config.yaml
n_layer: 9
experts_per_token: 4
d_expert: 128
activation: "swiglu"
router_score: "sigmoid"
balance_bias: true
optimizer: "soap_variant"
beta1: 0.95
train_tokens: 1066000000
Below are experts of layer 5 (counted from 0) of a mixture-of-experts language model. Rows are named router (the router's row for the expert), gate (a neuron's input weights, with its number), up (a neuron's input weights, with its number), down (a neuron's output weights, with its number) and show model dimensions 192-287. Each number is 500 + 40 x the weight over its row's rms, rounded and kept within 0 to 999. Numbers have three digits each.
Before each expert's rows: "gets" lists some tokens that make up at least twice as much of what it gets as of all text. This comes from a sample of Wikipedia text that the model never trained on. Tokens count by the router's weight.

# expert 50
gets: " |", "|", "\n", " on", " that", "-"
router:556463536571415453513513510469529482456518534513515484459494456526459488472516429533481477509470473509496475486521493501495522449541482500543475411496465551520510453544500454500529514453487465430511567492573466513500493426591566527501436552507531464461497483499482496544455466455535446443
gate0:565535519499479516488478481446501405445471482469479547442505445475486466514524428508508519494518443461438530499518498462453576492509539575467499462509597456498489546508479545539589547569456517495385489452505454500532495522488488520564574495547538519486515494532535555541501493483495481485
up0:511554473504479531456484472536436536545428474517595519528494579518533447543526525468513543485423545476536512466504500532524446527501554505490464547460480542478484491451514452519403475481576532433603490483543535482442495538532547422502437456546491440495540518504498566474465483505489521454
down0:522430505502461478548559442520404475490542521491456481491490497455491484490465578491507499416511509482499479541522547472452506508483481593466549464533540480464485461557485513574439414417462505437623469489483500417431533491461541522549458473518448428555507518574535428459491569501508554515
gate1:561545525480495507465606506511481449516547544456517500495508484541523532532490458519509524400507564460413547545449538494557523490470556499518524552486534579484464475455527443497498480480520528514446478502474515510542446438485458444525508517524549487446491561394476494556514471460563484563
up1:526526558550463512493529466515497466561551439495479489514543567485505524563507504514444531521487425471529438515535498397510410474540445513571535494463553484528490503522458474483465524527494521493458448462544524418542535388450423486509518505587448469467471478531514545514524500450443459508
down1:488487561474505532549529472461507495508604490545439501450496500516462465457627552519470515487446494558420493473509498590535498538515466484494537473426494523545541469487475464450576526522512537552489499429531547498512450452436529431464441517443468437500477508513509501509462490454537445558
gate2:527434504460479491499415542480498526516560448457538506555488508476529523538588395551425481559501517497515494515476453442543438478507504501530476557493475519506443548526429509522447491523525513496548517472583507564528565517452560490467524494477484548538479471418494467473524477567487501457
up2:520512443467515533510435474473432490479560546516429476429541533588520554474465468529494486522558470579465497500493520495435550523450444514496510487456553527515531458483508539485484528511530530519462564478539494533497476502524514479431509481525442491504495510580536419511486542530456574498
down2:502527489554443541430578463532554475503505535542493553531493506459456477527487497467511477539470496421493607578480556474522543486421480480470511486492538477519600492457491502525476465469501530505516455532555487519561522464519502480493506523513544441513471527490491479475410555529426577466
gate3:502472507458496535472549476496520515496517515500487470492504410488462419526522440560482473555480428537543536529500496463543550498482431476460530468478537542525471533395517490454451503440483521549476480552416487461527564511527507479580469514504554536479520487487550462449514508525428538568
up3:495442532486453513476580489560469544572531521474530462568512507487547488462603431537503491493492470503574518551522503496518562480411490501501528484459475487484457558510481427533463442564509485448513545505487459441480533466511555481517495486436505529472493499530473435498438568545511488487
down3:550496517494491477530551500499458515451629462454525473505526433501542493531577562475553488468433500491523550529458456549507456541501556468488447549504472442471578521452455484543436489475444479442437523609502536565453485458458487530436406507447505510530485568549459549483517523490501452510
gate4:550536467546506554470507512479572485488517493512513412458479557507463564443464547435544510494424518461497523595475479531504532521482503462526506407524561531486486482578515555466491531511513420538555538492483485432494511512592497503596530454530502606462477451509497529545495535483491448450
up4:404405486462521516504441551544484582579479528468509550578566452531500485448495443540496473499536468429524469514424489463478499379450545505391508519530507513431520535519504481568553502428426448533488564453515502567501514473478455501491480508494423471529470504553516453476509492461561556495
down4:523470562461452521555462483552552566507478461544510567555506551437484535536531528554501521462495453576495491637399430419471509505488561481516512477470474509476456467503514479537434435527558514459574533463568518545517468546440505435508488478515459514503473551542530476479476569545475468483
gate5:480495501540414490504476626536496549559488543558495550488538481533531485474526482508474487491565545489559531580488537508511459493478452477498493474511530443480510499487498500494471448467476427454508518486543448536483557424482469527460534521520500491492527466482508536547495419526534439477
up5:473470418459551477578502479490493484497529523530478486548492550548452557476536518500499541506613486480556499579470506510467487471525544470432560552558488547473509543442495521440533443477508444497404473550556435501504498537580393515555543457491536537536418440455525521527493492536463488492
down5:516532499528571522497480506512478501519486488554473568522492559460501472522451529586521500463464525518537490558556594568523562487398415427449466509441460504465442475471562503476562510565554474525492517530457518487551523451515505532453542527500506513456497498457548446472430571511504501481
gate6:540511485469500567468501487476509565525529493526567567464549539510455490489485520527562483490561505411517496467534496569397518471448462505517505488483476507473448568518454466528487511587511414494521530559498447543509543528506491576490492507496522473521506464494558470432472533452490468485
up6:415470497484552462488376468516462468450518512507512481545501487471435552509498473484457525465510530485499443406516499556454497484542512546506465505489493529508486490489493443544527564508482514562498436566506500495577527584586521480503463435436505512546518472436497435422494527472530466504
down6:508520500488429527496515415454477511494454474506475511468510506480460450540485546478458448497583609536449518506561465581496543538531503437502481484434462502498554510523479500545577550594512572481451543471491491490493455535460536546553405528555510513512522408582444470523533475539553553552
gate7:479546525492512504444525487517420497506508540533420455418546459518458498511468508590503458483538521531558536509532528522547491428457513510512491557458488466479529497449527515511434491493431472530536501571474540461434486403497502495436463447496390498552491541511552543455518433477513515503
up7:598527488472540441513502483528548545536431482524509623532468504521531476552504475411469512599487480473552526484420460523439474497486546533542536455532451531458411471476498533500381448472511583475452543470427473467510519562483525576490441578471532473490448517496439505546492497536503441519
down7:461532522495500491564497506442477493500499481484491464602509507483469460560558511464489485473495455474491510500502452511465494478535440575510538481421503463495438467498507569502475537556598481468487556520424439491487557512513511571478504481439471519512513499516480526431498462524543499568
gate8:539506525597452497468457496438471529447503475449503510499519451475481520477458529486509469574432521482467433505527511499512496517453501448495474439479517564482505449512431456568531470497515452466467435523518556498554543532535509540479518528564481430492551509449478571525516539501477516537
up8:491475513469485507465481502506594485514427536516503477483432509531552474537547471507500556478539490473471494461520449549459542521565500476544550578501462460524497585495546497485526499411540511514459553498561521457488521499509492529529535549432528494477443468491534460538445517439453554455
down8:476479467472590472509540571507563433603485475513567570478559484494511574484529512453487558493462564499531496437460457507485461527452609536547475550489457532583469496556539485497488459500529501544491464598450465504491437524527526470486495478500465466467545555403501492531469441470492486501
gate9:521587511459503472475537416492545504528497497584482505452543516625451501460494510525472419447482502475539466511558485543517572552521504487518505509486502502479529448465492510546550542418492527579502444523521508517459502533494476531481473520466527406532486544432520465493470480544593434489
up9:509577507519521594537502457515551493528485488559482505530454553494515487492487578451459415495440507537512469485522506521456551558540554508521537517511561566446489538488499540515553550455526481575478447546503524511476523494524465519463541468490477477512448511458517506511512450585587464432
down9:537419537472544531545498579455480488456562441531481489542542493483503513472458433508463486455520484468495515646551455561459557527580584489505497479450473495452467474488544518496504582375541486517462432521511571517540526481494506519465514553448521462510505439502498466477555456458487503501
gate10:417467547500509488594476486488576483452525514524493533487470516562501571488473502479465410468476614530589562482489476473482495531476529558498552474522528505539537467573480528539614474512517518512471504513481505430479542508483463500455458494502513558453457634422507521477523485458554507488
up10:541501519494515448534496439453446474525519547498511529495472540509479460530543517492519516518468459475513454535466487558569554492583434506480475461552537574540493444424475466499464425556561503434549539512483503504554408516514509542594455457511581526473472468533527477467563502533540576489
down10:547557491475587518511505556498462532454517481512468492450490525466485509503536482537543565544494494509537543499539440553446504481534529548475474544578491562593534565532560558464478428518483512470507509478490517500529418484550526584460435521505514480485432469481440597472503531473542512528
gate11:491405577543446467495526468571489467490528482439525452539578447451509491620580464551449499535528546536482469486457500507490489478535564437437454534577462526541487548458428590478457454466578503494509499527456554496530509499527465449532510513440525442490519537520522510434455513535441477472
up11:521551548443508543479547496412522520489465522541454527506380504531536514444480540471486488465402459508532479486509525515518549530504465535568563466462506501508496458476535421534528529531444452536489444538458445469511535529442476532480473515511491536506457517590420558569562503485545472448
down11:497475478532511526449530579462497502532535535590502485469501526419484469415523467463512520523483521514445512520481520519466496488533436506466541459427515542536502462478473507495539530528506494491507544529558552463499482440468470497498531517488434457506545491524533530519462458542488504503
gate12:514494424565440455508533549489564491570536521533435530502460475476462412469645513470509512484479430471489495511520496474519590449488529437511485544442562539442475542478507502512500486455444510467407467512508468489539550531478533456524569505577510507530518464529512477541497377471455513414
up12:414529472507469528485486431476483431550499508524507494511488560515538382545565596446469550479578525489396480509527460581515548520500476488519553560525501505482542477449447498521479510474421486482439526467426479488441489526484492525499482489492480471475493452452477475491508361503442543526
down12:523482531503488551529490561496538439488473494444476480511508518537513486497536545548522541503486497578566498519530530512510480427550537565518534491467456498473527508519535511501444485381471515502503467494539508501507507508499443479521493489507524461488470515522521514482413552529517497509
gate13:481489438515492432468485447484519486528475501460542451496601410452547493549528506534497459479509475460469505436501485498480509383533574567507555615475512471431523484458487480477507429503508504472543533490460493555509435502459565482448548561523521529507550455526502483548489455526521595518
up13:555521563540517487546613488479436478427449478474435518508528464487476559493575470440461549555527479507508564489492510453481520524478517475536452433459488507558472504579496489492535489504503527448516478515541546508519417462521517458490576508443523519564478549559546517481612470539481466496
down13:510456473527483513468441485510502509486488558429483522461506494452548527491511501549514492479605569452487490456459472424481527392507547519511531568481518514485483518459546493440534459475489485543539478498476442530484476532503486479482399484449488558456475437476483438472501446542564522481
gate14:565490461470523517505513455509467521531488471536512538501389540491518536460496511470545487565508404517495501509538491564558532545527454537500532464443478445532514529524509502461509450590465507496483539474482487473552449451475426527493500488449491519499519528494509552484509459570459465439
up14:473520516466426427491511473485522490492514509513438568497528514558485492467510474528486505471447530503438489523488462468482531538490511509544529414514526594538530509509538509507510462510483578438491495545527488505487481464498500438568583497469569452528526531478512483460505547415502485489
down14:456518479518549550489463554476471512542521542460468525488524456467519522529428497523468489472521406424473564481543516437478536567612444579447511548545492575566480550437546504500469522534495505454535464555440466467549513492473552556512456454508434519431463524517545454482480520607555462536
gate15:463483488466538561509506477522583528506457486590428550485468491551426486492507454538536550542502480480560509500524490551470497482541504453470522513526497531514524463541512569535458484510531566460495514582518482481433573575499526445509507506504482516526417537456473473505493527535550475519
up15:435514452485453502553480490564570461466506519505521508459398530540488491581383489460442513517516428479474622483460489471510439576480480537482548534475518555528488469520547526506504520509565560478431528470406473528468534516526502476513492451461473452610480482550506506472461513557524495555
down15:478456498501494541492537464521497461505491578526483506488475429492531472503561497509488477474479513482487507530501553496565547461537578484469465453476538571503539540514552477462485492484502443490479504470478462505491470537529469497482423437540474495429405478513444502452465439476489487535
gate16:532444518509470487487476523482531452499482499463569526524509512489552410502478547491490419481537509427501520584514497536497487499473545475434399516497481481516486555536499466499575551481511507556537441513470517573522479543550436521469480471465512448491545523477482555518551542389506529448
up16:465554504504571485496526440541469490500470466508492423470484510496493572497514465514502527501504483587487488427524488537426509561517519571533532453470459590464523430503500497544416432522477512488474514506522506460501501448499503453483498469477479459470481445536524443469389527595576473516
down16:531557485513453477496425452507534498513499482491483485538553531529528551527519475487499510475537470441519515467552465518430545501538498471578522504499475514531505451532474480494504473521504490532458489529579501516491509514458542519515518524478487512516511576538517443488470461488449433483
gate17:535528440474486559521501506515499450479470457452563491540442518574484568577449481466539568461478424505505424530547454471491508495490510432500588433525453527509507513461450470560546518501483447480538523466514472539501497556445450539547493450474505569491522473487512484502429489498521499531
up17:551552564466586529483447500456444564463543462532428512510528499385494475585481513523445491519463530421508567495528448474491499525499465553494477531504525433522546517460476452506485495507598572529446487539519488528572535512549525502528527559497462473534493484468427557476481550454559512520
down17:509503487501539514446484493456435530527545447427500520535526480513484524506502505539562476528490551446468500462538620415574531462495486498427466506487426496540439481504510522480448531520577506514465516551490539539444493550431552554523545514547557564542520505462512509448511447560405518510
gate18:487502512530466465420474543493482461484494511464417559465475430531481551562468484540560532461514498523545464430460484510517465460519508455498507530444467605513520498504547513441551484486487536521469508458505468441559515428558433492483462480508502469559503485413570503517469456474474442506
up18:526543525529497481507556552428509440482477506532462543446516547513569501502542528508492457486491510564490487434515464447511438539503524462511459515448436536531518460470503473469493474529543465468482535524503538427597476476565428511470459491514507511489490508501505447474448454510495445540
down18:522589524479520465484472499457424524589537483471408459425505523520502491482526545521469516460459546510476461526488445543471495486496480513532483498435448526496483480521512538478555472524496504497431449508524473510444477439572473515435483565517492491502597533454486483489446546488429481513
gate19:550472449468435483469509502469517538528536485492546526504513453552612462576476438517503411544498522469523544478474493484419508481455456492463545524465423497492478499452475528449548501494504545498517477483490517475523594575515548494484570485508461502559458530522500541444519520521468507490
up19:596497470490436526476526527502517586537478531524555516473545507528648450458510475486480434520552545461564519500557486459472436492501435520519503525479496478482539504460519466491579531528486501523537478427495523507561494548510471513503506487527483520551524523516465550455521544503382503506
down19:522487467490509462424577583453485519513556479447501448466482461435561546558496513498537483526500468544468563520494557527518481562508477513517488577534458479557479516429498517572558512515491477541525534506573527536515482445513441523393534525486486481481497496575549511464445523541491597453
gate20:552478465479528440466430473483551440478545534539523537489481466545459485493545480494489467514542467448491504541482505479493464499517529495485510532436555504554451553540513496531419524469472496489512507509448557546462541540440500465543465533509479406490546497496510470527521515432442566477
up20:493466472484506530468526514546544556534527480433422480482543472497496535556491537515545521482480512458513517437525490520568543547472433599556473477531484488490502471527490476498505460456554514531499540511421492474498464483459585511433493504448515550463491477511496506549555500500565461482
down20:493451484537575541501534578452490535485549482462504520485514602435518484504426463468485486518484476473548534498503528509454438513510521487468512481496442489454517582512512496543524531466483475514468493482482555534505504563542455532455578500504507468478520595470503490491443441484574400531
gate21:533475465589505463545501530466475555453542549473526505523508522468497512508449490492466460484508466453530472547476499529544533455497522566441446482496512527538449537444474471582581490513491527494490540463482501584463490575550537525463508508417504465534480581543580464476512506501531493517
up21:503544482544533566452496525437462556603512422538471547475473523561551441499493493468443567492542517506514512545490551566561559489501445615539498470465495466482524467456520520528540504408479498468599472516551532490507514444563493468577464562492521501554488474505579380519514534482496436475
down21:534467460529497548507428543479454434486521435526517482421531595503521477413545477532443526541479519505476445523449501494472536558523578502484525496526441592465417547560440450494501463442403499471479517460451495473472533564450471484499481504577483546482473496451493449540556496509475518460
gate22:468526486401508504459492498456497472571543538568481501568549461503483523532490486492569497411477454549572463505456520548461543471503486452402536520579460472459497526448541511571433573557530438621448434578501526601525490483435516507550455518529505520445469543491561432525488505528448500455
up22:574541495595553533535451509492525530497426467495583524482461552473458511514531510449561448486494501531531519432494422550504507574490501459449477440397508522423551529500512551467569542505554571476404493448506509516493441493529526526494582473517483496492548465527480505515433459511537492494
down22:507528448439469473468421446442527513480565488492477481505472503526484450462513518525441480590539500443410492490540534553527465507456490551578448482464470454480463518486472538481534470539496433486468482551461510489542442488442446499520524493492478534383594459470452423541442429481434486532
gate23:508442490539495430523430564502592482517485564542549551470547479527481407525486489534503548545468530496483429469460537464508554460431462500506501475442483539481477513501427481455484548531481547415537537479552517545477509495576521461547563443513443451524481479474522445546501480457499523449
up23:522505498492470582530481464455524588497565491475504461505531453486531527504509500488448488518464504463494525510477441514461522512495486533478475487503504444446468493558548502591444446473479431639489477542460525429519498522456513516477512533516476553501510519573461557430562482505485513476
down23:515472466449521474528530433424503512548464455515502456549494589410523560514536420460523448521467488423482499523488479485459478498497472506478419569560504512526533527432547553532546499510484513560472571533480510530541528513476448538517459420500520576506463599585542511479508494518502466547
gate24:487484485519498509548480581434479424509435575500524471504526571460459475534504494482511490526443524465547505494459490449469434500582432466542468539453611525489464483533510444469490491468510504491499539429500465435514522522507533502510479487444512471467542449449444452489534454516553492510
up24:451496579511454565502500467406490476443479544426530512553508504512467482530500477463569453537491516566517517622511533485476449576474400462467440446489467517497493505576455546571437505573454520494474501451586537491436455497517600521542515508491464515471445522475477523570422470470461441492
down24:451473544538478506457507502476467574452519519443528471496405500532435485534454501443545509451472577473483471534529487466540509474500524546501459531508552506517493473392482478454516543534481463473598506482532497526411458532537450537559452521515541514509570529503482520503468481539502575502
gate25:512485487496475467562506594435494542486509540428496553495575497471550487459520486494482565532494487517518597510486528494567529549460527474481548513496498454514505457443493530394510467486492542483567513543489484526470485439464536520494540441489476477462458526552516435453498535451407509543
up25:535451547498559468429512449464489513452472441462554455439392471491533520497505482531492435504512520517538463460569488531444461541470495497497469513538496514488497509558451511587443493501508500502445525513545492459538531535479398514512487571507435536482525535458522590550562457525587536485
down25:543493509547506474534570513518512507431468503451545490532416484602522456481467500481471504448479542477481463512437527505565548503443510474476416456491447480474516532483528532513462599456503467549517544532450525467464573556485497508516439467487495544485487473481492480452488520574539500474
gate26:558587485556458496495576563446502433413524486402570476554517496512544493531446520528532492508479470530549505551526551415504576492488447484490542389520491522481483515470532501526510489533451474422518518488477468519494480515428530482461497530489508490486464496480484500464534448496521489566
up26:445548602533489484586501515506523521515518511532500476499496532496490502516491589515490502568478513442497578431460493510528487619494460501484477493486525463408481542517450546452495533514481499473510469483532469628497500490591469495547470462453491517423570498522520476462508549558475460493
down26:441463459524534471422471562492480579549482476425490521506595479508480471511515481505499422504509490524574499549542536443439495592500478501540446541544486457519460447527530524486528532491573623503500477529447499502484472472430469518439442483519475504481468559541474528461491543457485468536
gate27:514509473469535523503471502471542539459578489466513471553544464487461474514484436446459518559512422464478442513489473454523478496487542504473518506449469499449455522525603480493525537473510457563517555488485538541510477515526473478415506514476463499505504527446481538529530506431564503511
up27:462482525494513440492557472469469505509537568533548518532436487502455521541536521496443609468495470474501484534417461508468499560515512483469528500578508469519509571455488443463536586469438512494587466476486458521452541404504587505514477517483474482483501489457548567493503438463479453534
down27:423543559548519515532496477482528487440497560481412591529472546436468542449479471431593515556534533489484477498455580414475477499555504468539490490496468546555504489515504494520503430489510523478455559457413489476631502452424507466529501522473565456549479534398516490478464546423488458469
gate28:442460466501483531469561559509478479471536506510522505472448546536504491449481439494591517460536477538498539448484519501472470512527483545512520459522520497477469481512500444561452489555543489464576507470501504487485501506536462580532442507510510460515541471557499548547523549509471449433
up28:538510499468496490546466417478445523558507499427439510554548495432443488548506553497470539543485518465491502571527519504504484497546540425453468562475535488486509484434554580493517482411468488563381497489510507478569531525464567459487551456461473524518475581401456468520523511506553497510
down28:518572466501502513442496535449500436457493472537494460440490429530514594536494483523540402487495505551473468523520426446454516490564501490543559526530467497549581541447505509503506504512502468519513554587542500535503521549543537448477502467431480521527489486459443510504397570577502413437
gate29:421535518461599478439538487560568555506494496471547448520464468548511548528438549415593485567498532453510463483497482485500488528548463415536468432465413510471450442528544497444566495477480485589534539464529497474461596489575513483482444477550453535517547420448538455473526524481472488504
up29:503507532474551518429465469486595549480479462446429510514488499560501469525515581471526540513547530487536510506524532533476503522552517409507518416519458466441523504477537497548493532510556432529422477488547489471451493593504496438513430465556545529468564469471542519553499495525432536502
down29:460548494457527503501566509562436448554530492509515523454568475539536549574500433549531453613505536448497490472536530449656554551461503460503519466518472462510517439481546508540542462462468491482524430347430452496493496444529541503516479507475520497463495523466553470522531473478530421487
gate30:472504487498538569442533461591485484440578565467446459484500453543474502476502504531529491501486479509463496515467562506520520535516440496513496501565502510505497511499551517538497520502460490520533425510547571517505515501521444577525424548489461519463543468483518472544572560541478487461
up30:552496390502583461511515478509501445516530481548500412541521497447518506540470497518541525566470533603503571481535430523459433484558454568452456468497494472504539453446442476467489517561617485448511515505457452487462526572491517435477513484572503438522517504474563531525445508521504535457
down30:525501561547578434507492533483534488489504528403446444599493544545497412513578432532532543549466450453505550479495401531500502460459559522558565514508508498519481486419535510468520457460457511494513505482479542458421483517503501486450503470470534529452541504418544466508466478510552525549
gate31:511512500492508501491509492515481493442517479486521556565537483504527466558487463510482503505463449550443497520447485463519483464465476527436478519459474442474485458476547484477514456526570520509459462544462464481493542509434539529538521483494462463525542513521546529493552499546510532500
up31:569510515505495493414443516515508532461523481443491540539522586550505522467436470484429471444500456535511504541417466559610528556387424497520478433460436477507518422490514538508472443438560473493580499521536445491620518556514470518538491425494495428522560499462526570474525489496469532451
down31:417480455526520516544549519526480430452475527529541607501519429484534505482463512495476424483525505520510445509444510477524449519457493436444469539511500479506473477548532516476530480459522570493541606469513539525426510503500490477523518458446428481573521468436485463549473471468511562599
gate32:474502496579449490467515535471551486524481476494479484418466525457532396515489416435446539523576550460447494510442418478498505532483523520498525435540556528521492517415536533505515481493515438499499510568508489464511529498482500411464488501484453371558437563522462569533540574480544438485
up32:523527528543506493525485542529499560518410598482499456460482411477470500479459505516537536525507501537500504551517482459536482483482533461458487526450493455445517501530480528490479525453445487489547483495429416469449474537512508497502546466484434565523506460522523494516442517507452452526
down32:478529528490462485551499489479437515515518531454519511438521404514503490520419449510569462524568525481499549527452530509520551506510513418506468480548499585460492548545586480500488512494567446523522454447524470486557458518566527559543462514516479505553461526492474353518498456440491514484
gate33:457438528419462409436519530488528487512502478521575443556472472467547530478473480566436463556444503480506503498540556493467492477562496475479480468500516411469534537466519513530502494458526508531551442530476477526508533487493427551466565461472504474527427573449558513516542505451511527491
up33:506471470457447483500498496475534500498547481533589441568512520472558537525470505541506461502444476482529528460493499532485507481516496514528517555505460468464533559474484575508509498453487448551512452554431535508491549483497491546467512547466473463502487554500599517477511481514561532499
down33:562540503511439558483479514463508492508491488486522513527506515484477484570534574537549565463498533504459523522439466487513460556491441514510507535521483579529504535517567577538494520508515452590451483488508523582495542456428539494445492484506502457513478518509511487525496528561469441515
gate34:469511516475497540514431577516509429536480543576499531523413529492471473506507535537487572429460521514504551487514471482499469495439511502519487470553480519436483599468480559486488477473567408525482521466417447512502504519446524456493513408455487491516443542486482564519481486586504448476
up34:526499446542467501476507505521540613478511469502516568476593511495457451508500545498506530513544524575549501583518465583466492517461507586468521552461472519528526507514407468474515563516488526470473425433547495534424526556538480468530503539529484600435535482482505494462488420497438490491
down34:561519507482471460528537516477540509484501646555537561439547523505481481507578539535473468588468438451492497529560500546517506522425444522439462480388466484501520542504512445513534401502491470494451516441515486512475518512439541489527463432541513565431431477412477492503483471525485543428
gate35:520463511511407496521536574502492483470494471470495588518481476509461518451474528467483547470522453525474480462513542367494471453494508489494460473456492437547528495508543470454431436492488540461483527507505511467500516470510538489526493518498551508497494487452490533529512489511513473447
up35:523475523472485439530443420487454471531483534549487497444500543484525452489485561458533534501481522499486437492485432415500503486490466508459503449488559466505563566541506563513440518566508509532534485563444434557566455514509451464467529591538491479466532490480524506509509522516354511484
down35:492522547479488508519473515507537529526496487461512536516501518467447518497480502528497536457495540487479435443467565428514504472439505477508512497498477481586470469574545500435480530500546479528481535491533535566565485507522541462483422498591558486491433507497465430528479510466542500549
gate36:473498497454537463514511451487576517431479486505517502455521461464465471473526495473550428471526475530513431499507506462522545581552518535501451487549493527537516467527519446516479447501523518487527507465532519535445508493508493546485480515485586511459507519564458504556504487471461464479
up36:430546505453508459532508509500568524420471486480497531476511439430451503473512482483552435449564450514548448488490508491555528595523512527472477475553527516546525498504508424530469475473497518494544471432554475518448516504514500520492476491487572490464560517572449539571481504488423479467
down36:509455486470489466481485409530516440495520501484515486483558506532480521553506560479489506481498491513548491440491485480474509516499478477519492554518533468496503445492445492485487507451507457556511466484518446477507528501504530470500477490491489505495497506477438524475517448509493492524
gate37:483501493427486474558497509484528496513445487535449513454500485583477488437474507482531438543541450447457482515514499554536534500422511524484527519515416456485546490493547495493553528473458480459524462519500476457508458567447498507546482454439502452494601514428507525527410506519522573461
up37:474473533519454466579433481473511470465464480540498510509470501512483510480582523452524496528571506508474512428506491507586480491422544536487518479490480471486550543509535541433502565513500511499549524509524555508540497512397579512497462415466490494482554485490538519562517534496518629413
down37:541505522451472506492458505423422506496486429564449474555477494472468495454502558436499422481499534458464450452465416502426540496467504519489477517598555520446561520462565528435465548508494499476473529498504498490498522438523498437514543441478523533497537526511466522509506475513545567497
gate38:514522536516449529455442575568565488521513483482505525611482534501510488501534480502443548578514507445505503497549453448586462474522426487497537461487571508508531542557517512514534527617520486483464460516548551482443510541553579453479452506518470499499480473464517450436493532519515437460
up38:508520488508512483551570473436460541560466524471548562424524443463459531519510537453519470461485507575513501502513500548446512566546510485536465542519441447532500526491487486506448467440492548516511505483409482456491478443435408475547508481501529527495502581517510546538492490524522553510
down38:412526569530528424540475460538481498501565540442519530536476490527494492467473469544505542453429484567535486511478461382480451509558490485546446491472504473511533485564545436542532553477512498447449488512507483487490426518540490537436509509501554513503511530522478448540467472545491532557
gate39:530510429614448534508535471540519517455492481525507419476568468534549498537446446484572585541498483550446512508446447517618519446497616506518463459462493498502526409473519584553488476555507525484464415442542498447503518466513495458553500469567540516553434454460492468485516484401507458539
up39:541502512514507499483498500497491495515491497519522453544590498519480486515544483486527556485529491518471449493459502501592489494516580495515434536432520465466571428486517538547546508458491555456491428500512513498471484535520519440537495495571489465475427554523498508472571459421507433464
down39:494484504511535519490490505455567536536528477585533442505473549542473500545443524472558554556428459458435555489510442475511544459485505475515537517468513448486408492490543452574420545468555564564539470539469445520451432497509513437564519512509628592472427517555471499463533530523602488468
gate40:440537499529536532454470484537507524514461481511492474559533472452485555474509493552473523503559506564549458526505470481485499443446466475480458528543478461461490583537415549552541471458510543444483587417498530436380524513466545481399459548497485485462531525525496491496574460526507446535
up40:479486478580423465424460422535570489553509543522470462489526403519472510399484556521464490517482455544519435588504523517544501429451457434507439470509511521477505552505454517578554543526472510489548532478477517511473519478498472510517471533536439495462498507461510496508555481537535515564
down40:485516456442513468546449583502504517534507558498503487540479535517508555582526544445518430470505449479398483472489443469490565469544514469558525590487480507481526524462539534503493543437524478543538473473436504494439470482507502444521511528481524493617461517533550472509519511477457479538
gate41:454456512452530413490532531505561478439505508483469454515451565469517483463465470484450443491545532477444451551505545468574467467510489492436446501549452536438416458458464510612430520595504504499465557453493554444466418522446617475490505509514454543465509553499471508499450487454550449451
up41:553546487467508556510410523466450404584546488486521571506524508484489585539512539509558575506472425479473539483485431455455546579509527498469551539588539506556550533520497488487502493430495497459507394481531472473579557493527435491537495503507552448575472490485546495521450537532403528503
down41:557480523511608510448432550538533470479565507501414564486467466510534454580404482467537483399492549469521584534441484488533490513506544501536489505499550471507508464462505521543434474540444560494476529470521515489510486532509492427528514567461438451455529536527529533549529500385575513412
gate42:523430531536458478487426491457598466560502458485548531464488456397473478454504568471439507475477520546497431491512522562571532520485490508549496491471510521543438542565576486519470438521451462477491558481543541546568469556488593516471444505506498560472442464427475472502513513533503511480
up42:485455495450505481543584514500480523525518515462514506507532505404517504467517536448401488539505528490462525505570444530525521455435531474501459460505550500524452550383433462445544554491528520491489406568491467548512489532496497518475487519462436454531525504590596449549485469491500434552
down42:445485467473516535477519495504491480538570532488441419451462518512460451540550430491564450538460522473487477469487496493523486528537518580483502507545461462487498505536464528547485492503480542521463434465490504418469472407502456470490497546436490502385522534499504487545488548545499445491
gate43:447507526480438491554506506475396481490517535518492466500465523492499460550523461521531485499428516403501445597549487544495534499474533481463432489479515545469489512562505523546462419543521442538503489541553494526561527508528504505494458544553432556493479539490530460451472449415503441513
up43:497472522477553459481536533487486541559582447511513503498517441487500500535531491576528536542501467539474468598461476532559416483491479491489501528486449466459504573519475529520601490504480444504483541572510573515509519487448474487485479484502522514510488529462459587553504463528474454534
down43:504469495538545475502399466520511588523568473464543483489462507510497460475479486480470512525404476442516546497476500546497522542509515446458505496478458481431473462520479487535571517565500497472577466525472559456543424492495540500535497455542476491478448466494535533548371512508577380436
gate44:472468553444485474482450466528537560506482446461540423509432489483532516454506506556437500590435443503505471500447499514462541442464488557604446564458545516447513471551581471494480515460523433523464436497474477500489435486547494513469467469547444510523544550515508587482481519486481515488
up44:472542511545451485404484514469452540503474494457523479462497468484494458540525516506444425431485486616536481474429483414472492511524421473459447465499542539501528530544481506411560462462472480460490473522485544452479517498548436495549513481429526496533524384471559566492503478472522542474
down44:485518536525520486488562503439467508509502456465494491508493563528504474501471484448458445514456483473516460486505522467529457505524483476507496540510542549591462505481573544511522530522490528415548511559539491497567508530492540530414500492540518466490583606499485512518514505505541516505
gate45:518518494456488472489514515518486546499516504468520447479449459520447513549438437542464495553517546438487380512537548495491549483480511431536558492538573494519550471519610499446487472515525479444586497520531496454589556504471497483485495496487454507526516497455531492449495528512513523495
up45:464497467500534481534457455486486506514516505479517480428410496525463554522519471507507484527483494447452412520597564547556574508506462479571512526474570495529548432503518536506478502541522497412548547423512590412564513466474526506528482486523482521554478561479465448552467488532501537470
down45:559496512515450554557493479495447520499589491467492489487547483553541583455440493490514453465552540460445459429502463437446484464478529545475492516563576497456499511466413497518531551510485511447471504492551537448556565446544494481532512470531456470521490487505554477446522527478534476567
gate46:494498497462462438480547468503509517515513499502539482505455483553500506525495538474497570462490504502465512433490450535498512473535507456574526485491493486518498551533429471502445532499454463549507462539540518484511527508471391476546446525489480473526510527543580464509505487554495544514
up46:480457479510522510524475535443518481535486480552516574476491561570493436426488485478499509575476498463480529570449460429471494531432547541499509483510460516511480474407572553475440526485499522491502500436469568502511430493514456555521475521540465439513553489488498485540504473482458504505
down46:468475538509466501458432474550449582522496427397561478519479499525486509499486503537516484525459446523510471490489447579520525482451495458450473492500507424484520481443447569560469470521461518545498420506525462483453468557538515497480449510522486503462521495516441517523458580542463525574